Experts of a small language model.
Size: 14 layers, width 192, vocabulary 8192.
Experts: 4 picks a token, a shared expert of 64 neurons.
Training: a variant of SOAP for the experts, 490M tokens.
Below are experts of layer 11 (counted from 0) of a mixture-of-experts language model. Rows are named router (the router's row for the expert), gate (a neuron's input weights, with its number), up (a neuron's input weights, with its number), down (a neuron's output weights, with its number) and show model dimensions 0-191. Each number is 200 + 20 x the weight over its row's rms, rounded and kept within 0 to 999.
Before each expert's rows: "comes before" lists some tokens at least twice as common just after its tokens as in all text; "gets" lists some tokens that make up at least twice as much of what it gets as of all text. This comes from a sample of Wikipedia text that the model never trained on. Tokens count by the router's weight.

# expert 45
comes before: "0", "1", "2", "4", "3", "5"
gets: "0", "9", "2", "1", " ", "8"
router,175,197,201,247,236,218,179,227,215,196,198,189,211,207,211,162,182,232,204,175,206,202,224,184,199,220,168,210,228,193,215,205,195,178,218,178,209,228,216,173,211,156,203,205,193,212,208,193,226,196,184,202,201,182,161,207,218,182,169,178,204,212,165,203,214,189,222,202,195,190,195,203,209,229,191,175,254,177,193,216,219,243,212,244,186,219,190,225,228,230,187,207,172,195,184,187,224,194,211,201,181,222,197,210,181,211,205,187,187,163,238,200,184,208,231,219,217,206,197,214,181,212,203,183,197,222,206,217,198,163,175,223,213,199,205,184,191,220,176,186,174,180,234,217,192,216,243,164,239,197,221,204,199,206,215,207,222,224,143,190,213,184,189,205,208,203,220,182,220,202,157,221,213,228,213,214,204,176,180,223,193,206,199,200,197,158,198,174,183,205,213,225
gate2,207,186,216,188,245,190,199,223,209,167,217,215,166,150,218,191,195,188,196,209,193,195,192,154,213,205,193,197,205,193,196,166,192,225,166,206,188,176,226,208,226,170,225,181,184,192,232,214,179,210,201,192,210,197,159,217,219,188,207,190,194,199,213,194,226,170,215,165,210,201,149,192,218,188,179,193,178,217,192,184,213,196,208,214,246,210,225,179,226,218,169,190,220,191,233,167,203,207,229,219,170,201,208,207,204,191,195,190,199,198,172,209,173,191,162,210,202,208,174,201,177,219,181,175,179,208,203,222,192,214,197,208,179,214,166,214,169,243,203,218,218,216,211,208,181,221,217,160,177,193,217,186,215,220,220,186,159,213,215,208,215,192,188,207,186,204,180,206,187,161,210,207,240,202,154,204,232,163,174,206,210,231,196,183,170,222,213,191,204,191,202,167
up2,192,197,190,214,166,216,206,175,200,228,184,195,240,247,192,205,215,211,213,197,211,203,225,238,176,190,206,200,195,203,205,235,221,185,234,198,209,221,173,192,186,228,181,217,215,221,182,182,212,198,193,214,190,205,238,180,177,219,184,209,201,197,186,207,177,228,177,225,196,182,253,208,188,208,227,207,210,173,207,202,181,208,197,199,153,203,179,229,184,193,236,205,171,209,181,224,212,189,161,182,230,200,182,197,201,204,212,216,209,208,228,188,211,215,239,189,208,189,226,196,217,183,231,228,227,192,193,200,217,207,198,180,216,203,218,184,236,173,200,176,182,190,196,196,215,181,170,262,217,223,163,216,187,180,174,209,235,196,194,185,179,213,214,201,211,192,230,209,202,219,182,198,181,190,240,192,154,231,209,192,200,162,213,216,242,182,189,207,201,205,195,237
down2,200,208,189,211,177,200,178,203,215,210,196,225,202,187,199,190,188,193,193,199,195,202,238,177,232,207,202,178,239,212,226,239,198,234,184,229,213,167,190,180,195,229,169,210,200,208,209,212,213,191,199,184,193,183,182,211,211,184,208,217,201,216,217,214,269,204,221,208,190,195,185,203,208,220,170,176,211,205,188,233,196,195,217,189,219,183,234,214,198,205,193,194,218,187,228,149,183,201,222,180,189,181,210,175,206,212,207,223,218,202,210,201,171,189,184,206,175,221,212,196,216,223,209,197,198,151,162,191,216,167,230,231,197,203,211,187,205,184,233,232,227,152,227,232,207,216,202,175,189,197,187,184,204,195,229,182,212,224,193,224,223,143,181,180,224,212,195,215,216,203,212,221,194,174,179,194,183,203,230,222,164,174,224,201,259,192,186,176,210,186,209,197

# expert 10
comes before: "0", "1", " |", "3", "2", "4"
gets: " ", "1", "2", "3", "9", "0"
router,202,179,186,202,184,207,179,231,217,222,185,159,189,214,165,216,229,224,191,190,207,174,188,221,193,211,173,162,202,218,216,201,189,175,193,185,225,188,217,203,196,197,206,185,236,191,194,207,225,172,187,225,197,183,191,213,190,218,177,213,202,230,185,190,193,211,197,173,187,188,188,223,210,198,172,209,204,210,189,206,230,194,216,187,194,225,198,187,230,210,222,215,205,216,220,214,178,209,210,222,217,209,182,225,160,238,241,179,209,209,202,184,169,186,194,160,199,220,209,234,181,210,210,200,197,233,213,213,216,175,168,197,214,187,237,209,242,233,193,210,189,209,202,232,230,193,250,188,226,181,208,219,202,214,201,190,198,262,144,201,214,168,216,227,220,186,216,182,207,208,235,235,195,224,239,213,200,213,174,210,177,192,211,194,189,174,180,195,208,182,225,206
gate1,222,184,233,213,211,198,244,193,155,205,229,186,168,166,198,187,232,193,198,182,210,188,197,182,200,191,197,214,218,192,167,179,168,233,183,204,187,176,211,212,210,168,235,203,199,198,178,239,168,163,231,192,199,208,185,222,209,232,221,198,210,197,258,221,159,216,222,200,201,201,210,193,217,192,183,214,211,193,220,223,202,196,188,177,220,218,206,205,219,179,186,240,194,231,169,196,211,175,215,251,189,170,178,143,195,211,196,184,216,222,148,203,195,214,199,223,168,181,182,187,166,194,167,216,194,220,227,210,204,196,187,213,200,205,190,187,230,204,209,205,188,205,209,190,195,185,217,195,205,206,216,233,195,207,218,208,157,214,171,212,214,192,219,181,202,188,196,212,188,220,194,181,188,176,176,191,176,192,211,194,174,206,232,208,234,188,231,185,181,201,194,198
up1,181,207,173,185,194,199,162,218,240,198,168,229,235,226,204,211,168,203,218,216,188,201,205,214,198,209,212,195,179,198,236,213,232,172,221,184,220,227,191,189,190,235,176,192,200,196,219,157,211,227,178,218,201,183,216,177,205,179,184,190,191,216,156,182,237,176,177,204,191,190,198,204,197,203,229,192,171,207,181,176,191,213,218,233,186,187,183,187,174,218,215,164,210,174,222,215,180,231,190,151,204,220,224,262,213,191,207,216,185,189,248,201,204,182,200,166,230,218,216,211,214,203,240,172,203,181,167,190,189,212,213,196,199,193,208,224,179,204,196,193,221,202,198,203,217,203,178,215,204,191,199,175,208,199,185,187,235,177,216,187,191,206,195,227,203,204,190,202,219,183,195,222,217,230,229,202,220,218,190,175,231,198,168,180,159,202,169,223,223,198,220,189
down1,230,170,174,180,203,202,214,179,187,226,190,173,198,186,188,212,186,192,205,210,225,202,200,180,184,227,215,190,211,219,179,251,213,200,209,201,196,211,206,182,234,168,163,202,182,220,186,197,193,221,207,231,205,200,190,180,200,187,247,190,205,215,193,173,227,194,210,233,232,187,196,203,188,229,214,214,184,191,244,210,159,210,170,189,244,164,220,190,225,206,219,180,175,176,193,239,195,220,214,172,184,214,222,206,202,218,219,212,192,193,176,197,188,187,192,178,167,191,206,152,222,197,196,208,199,157,172,180,177,220,191,184,199,201,170,163,193,197,186,211,244,192,215,201,153,201,215,226,196,221,210,184,188,190,176,223,197,174,217,211,195,188,191,177,221,181,180,209,183,181,196,208,199,169,165,223,165,231,235,187,202,209,197,180,197,207,174,225,206,234,200,198

# expert 24
comes before: " |", "0", "9", "8", "5", "7"
gets: "1", "0", "2", "5", "3", "4"
router,183,219,190,194,183,199,208,217,220,225,212,184,180,190,166,224,193,196,177,177,192,202,171,207,198,203,193,181,184,217,198,203,183,178,215,205,200,222,185,170,186,204,226,250,218,177,217,186,220,177,200,196,212,206,201,207,173,234,212,198,195,244,180,174,191,230,229,206,180,178,195,204,209,204,186,185,216,208,196,219,254,215,211,192,177,194,171,185,181,202,209,217,200,214,224,179,228,187,251,194,177,163,186,186,216,196,227,172,234,164,220,168,219,201,207,167,209,224,203,217,168,203,202,205,188,232,206,192,176,221,173,207,216,194,205,220,238,193,192,196,185,143,233,212,204,178,247,155,181,187,172,225,191,193,212,197,177,224,196,184,220,154,208,214,219,185,197,218,175,223,200,183,206,172,209,183,162,225,206,210,212,193,190,193,212,213,179,197,183,171,192,190
gate2,175,206,201,168,200,227,188,206,243,219,166,192,186,200,175,182,199,194,201,172,199,226,195,218,214,195,235,186,142,206,249,185,192,192,197,212,197,187,199,175,214,169,215,202,215,173,221,256,204,177,247,191,211,227,207,192,174,190,247,215,207,202,159,178,205,172,186,221,201,159,230,211,187,182,205,185,190,198,213,211,215,222,229,194,191,179,203,191,205,187,164,198,218,195,160,205,209,194,202,203,182,153,199,216,212,175,218,183,182,220,205,193,212,215,211,218,203,178,182,211,177,207,226,211,198,215,222,230,167,185,215,192,204,151,179,208,211,191,195,218,173,221,213,223,214,182,220,206,221,183,208,211,225,192,210,221,164,238,208,215,196,200,184,201,219,172,191,235,208,223,208,154,194,193,217,194,225,214,218,212,183,214,196,174,185,194,177,198,193,214,181,187
up2,188,208,206,176,194,212,186,226,249,220,165,193,176,194,194,197,194,212,200,181,195,207,197,206,226,205,229,170,156,200,251,182,191,210,199,192,190,173,190,183,217,159,217,206,206,167,223,254,202,186,247,194,210,213,193,193,185,172,241,209,212,205,149,182,208,186,186,240,205,172,213,201,198,174,207,188,199,211,202,208,222,222,215,194,187,167,194,179,209,194,169,190,219,184,171,193,209,196,209,193,184,164,193,228,207,175,219,196,174,223,188,188,209,206,206,224,213,178,188,207,163,206,223,197,197,221,215,220,168,184,222,194,207,144,159,207,227,194,200,221,185,207,200,230,216,177,211,200,215,176,204,210,217,191,223,216,150,229,195,205,198,206,186,203,218,190,200,235,220,203,211,178,202,185,238,192,224,192,212,209,178,213,207,158,188,192,187,185,196,216,179,167
down2,218,193,213,187,196,184,215,196,171,198,228,196,203,207,184,222,219,212,208,214,175,196,200,213,203,210,173,207,197,153,219,181,195,243,182,161,212,201,205,185,175,114,175,193,186,242,175,204,194,207,180,198,185,219,166,206,202,175,188,174,218,219,168,181,183,166,188,191,226,228,206,203,201,193,217,190,197,200,197,198,217,179,221,226,204,185,189,183,178,189,210,206,204,209,175,251,206,189,202,186,224,204,189,197,182,199,189,194,246,182,180,174,206,193,219,179,197,195,199,175,194,183,207,175,213,218,214,202,208,185,209,213,209,177,197,219,183,192,190,185,208,176,213,245,188,238,215,190,156,210,201,208,170,209,189,171,221,195,215,182,160,198,173,200,179,173,206,215,211,178,205,211,186,245,212,176,240,212,173,201,172,199,183,241,209,203,234,215,159,196,211,190

# expert 11
comes before: "1", "2", "9", "3", "4", "8"
gets: " ", "1", "–", "⁄", " Conservation", " Clade"
router,179,161,185,189,206,204,178,218,192,237,204,205,181,210,219,211,202,180,174,204,192,187,211,166,214,220,199,226,217,176,201,176,234,200,193,227,191,200,214,168,207,182,183,190,167,197,208,231,221,175,191,190,217,202,176,190,206,175,153,202,220,175,199,182,218,186,144,223,199,215,175,186,215,196,188,198,251,203,211,184,198,187,205,175,189,231,198,217,201,227,191,200,194,184,169,179,184,176,195,211,216,205,163,239,186,193,237,241,213,221,177,181,191,193,217,193,223,206,166,144,187,198,227,210,214,225,185,219,190,165,216,189,203,196,168,212,202,227,190,197,202,200,182,209,170,222,190,156,210,189,227,197,217,215,208,226,179,170,185,213,208,222,184,201,204,182,187,181,230,189,206,202,218,187,212,196,190,178,174,230,202,232,197,237,217,183,205,170,186,240,217,219
gate1,177,203,184,233,198,201,195,195,202,192,203,208,211,187,237,228,184,216,203,181,221,238,220,252,208,187,201,194,189,227,210,226,193,185,208,197,182,222,215,232,198,226,202,200,181,192,178,157,156,224,183,202,186,204,179,222,202,226,241,194,192,228,225,186,207,173,176,189,215,222,174,185,197,212,191,208,168,213,217,164,225,149,177,157,195,197,207,191,199,216,210,210,187,203,168,245,219,171,211,203,177,177,217,214,161,204,210,166,214,188,222,207,224,193,188,199,169,212,204,208,206,177,186,198,213,166,207,188,190,198,226,185,213,206,210,202,188,192,231,186,161,220,177,267,231,205,190,194,189,201,195,185,223,194,179,194,194,192,180,231,224,208,203,178,181,162,192,204,196,203,229,223,212,219,195,202,176,219,186,226,180,201,195,202,238,185,180,191,233,206,213,202
up1,182,220,199,214,206,192,181,213,198,206,215,209,191,192,237,235,190,224,201,190,224,220,207,251,209,205,205,208,197,218,206,209,186,184,222,195,176,211,218,225,201,204,216,199,191,178,178,159,161,217,180,212,159,206,174,210,209,236,228,186,182,220,202,187,204,172,162,194,225,217,188,193,215,205,194,191,188,213,210,169,257,143,189,185,193,198,216,196,194,230,195,215,178,201,171,243,225,177,221,201,197,173,238,228,164,205,208,181,209,178,211,196,195,197,176,199,159,211,195,197,209,181,190,201,196,192,197,200,181,197,234,170,208,193,198,209,178,196,235,188,156,202,201,255,214,200,192,187,200,195,223,195,239,197,157,205,187,207,189,244,235,194,205,190,189,202,189,207,206,222,217,218,209,234,200,209,179,223,209,199,192,189,187,193,249,177,179,184,216,207,230,201
down1,220,176,186,196,163,212,174,197,181,171,185,219,181,223,218,195,210,210,217,218,240,170,213,177,212,200,219,197,208,158,196,208,203,200,239,160,198,195,188,173,139,170,210,180,206,192,215,218,204,180,178,201,213,215,191,204,223,204,175,212,197,216,188,165,221,191,185,220,203,190,207,205,199,186,190,209,235,202,207,147,194,189,228,176,178,201,202,206,219,201,201,237,199,213,214,195,187,190,223,213,219,207,195,206,234,231,152,173,199,198,225,207,187,191,205,195,211,183,215,229,179,203,203,231,204,220,197,204,167,178,211,195,176,177,178,208,196,219,167,224,199,207,235,173,161,175,234,189,230,187,173,195,246,216,179,216,171,222,180,203,206,216,188,192,182,189,222,216,241,202,186,201,189,203,207,188,233,199,173,202,189,218,240,180,189,205,167,165,193,203,229,211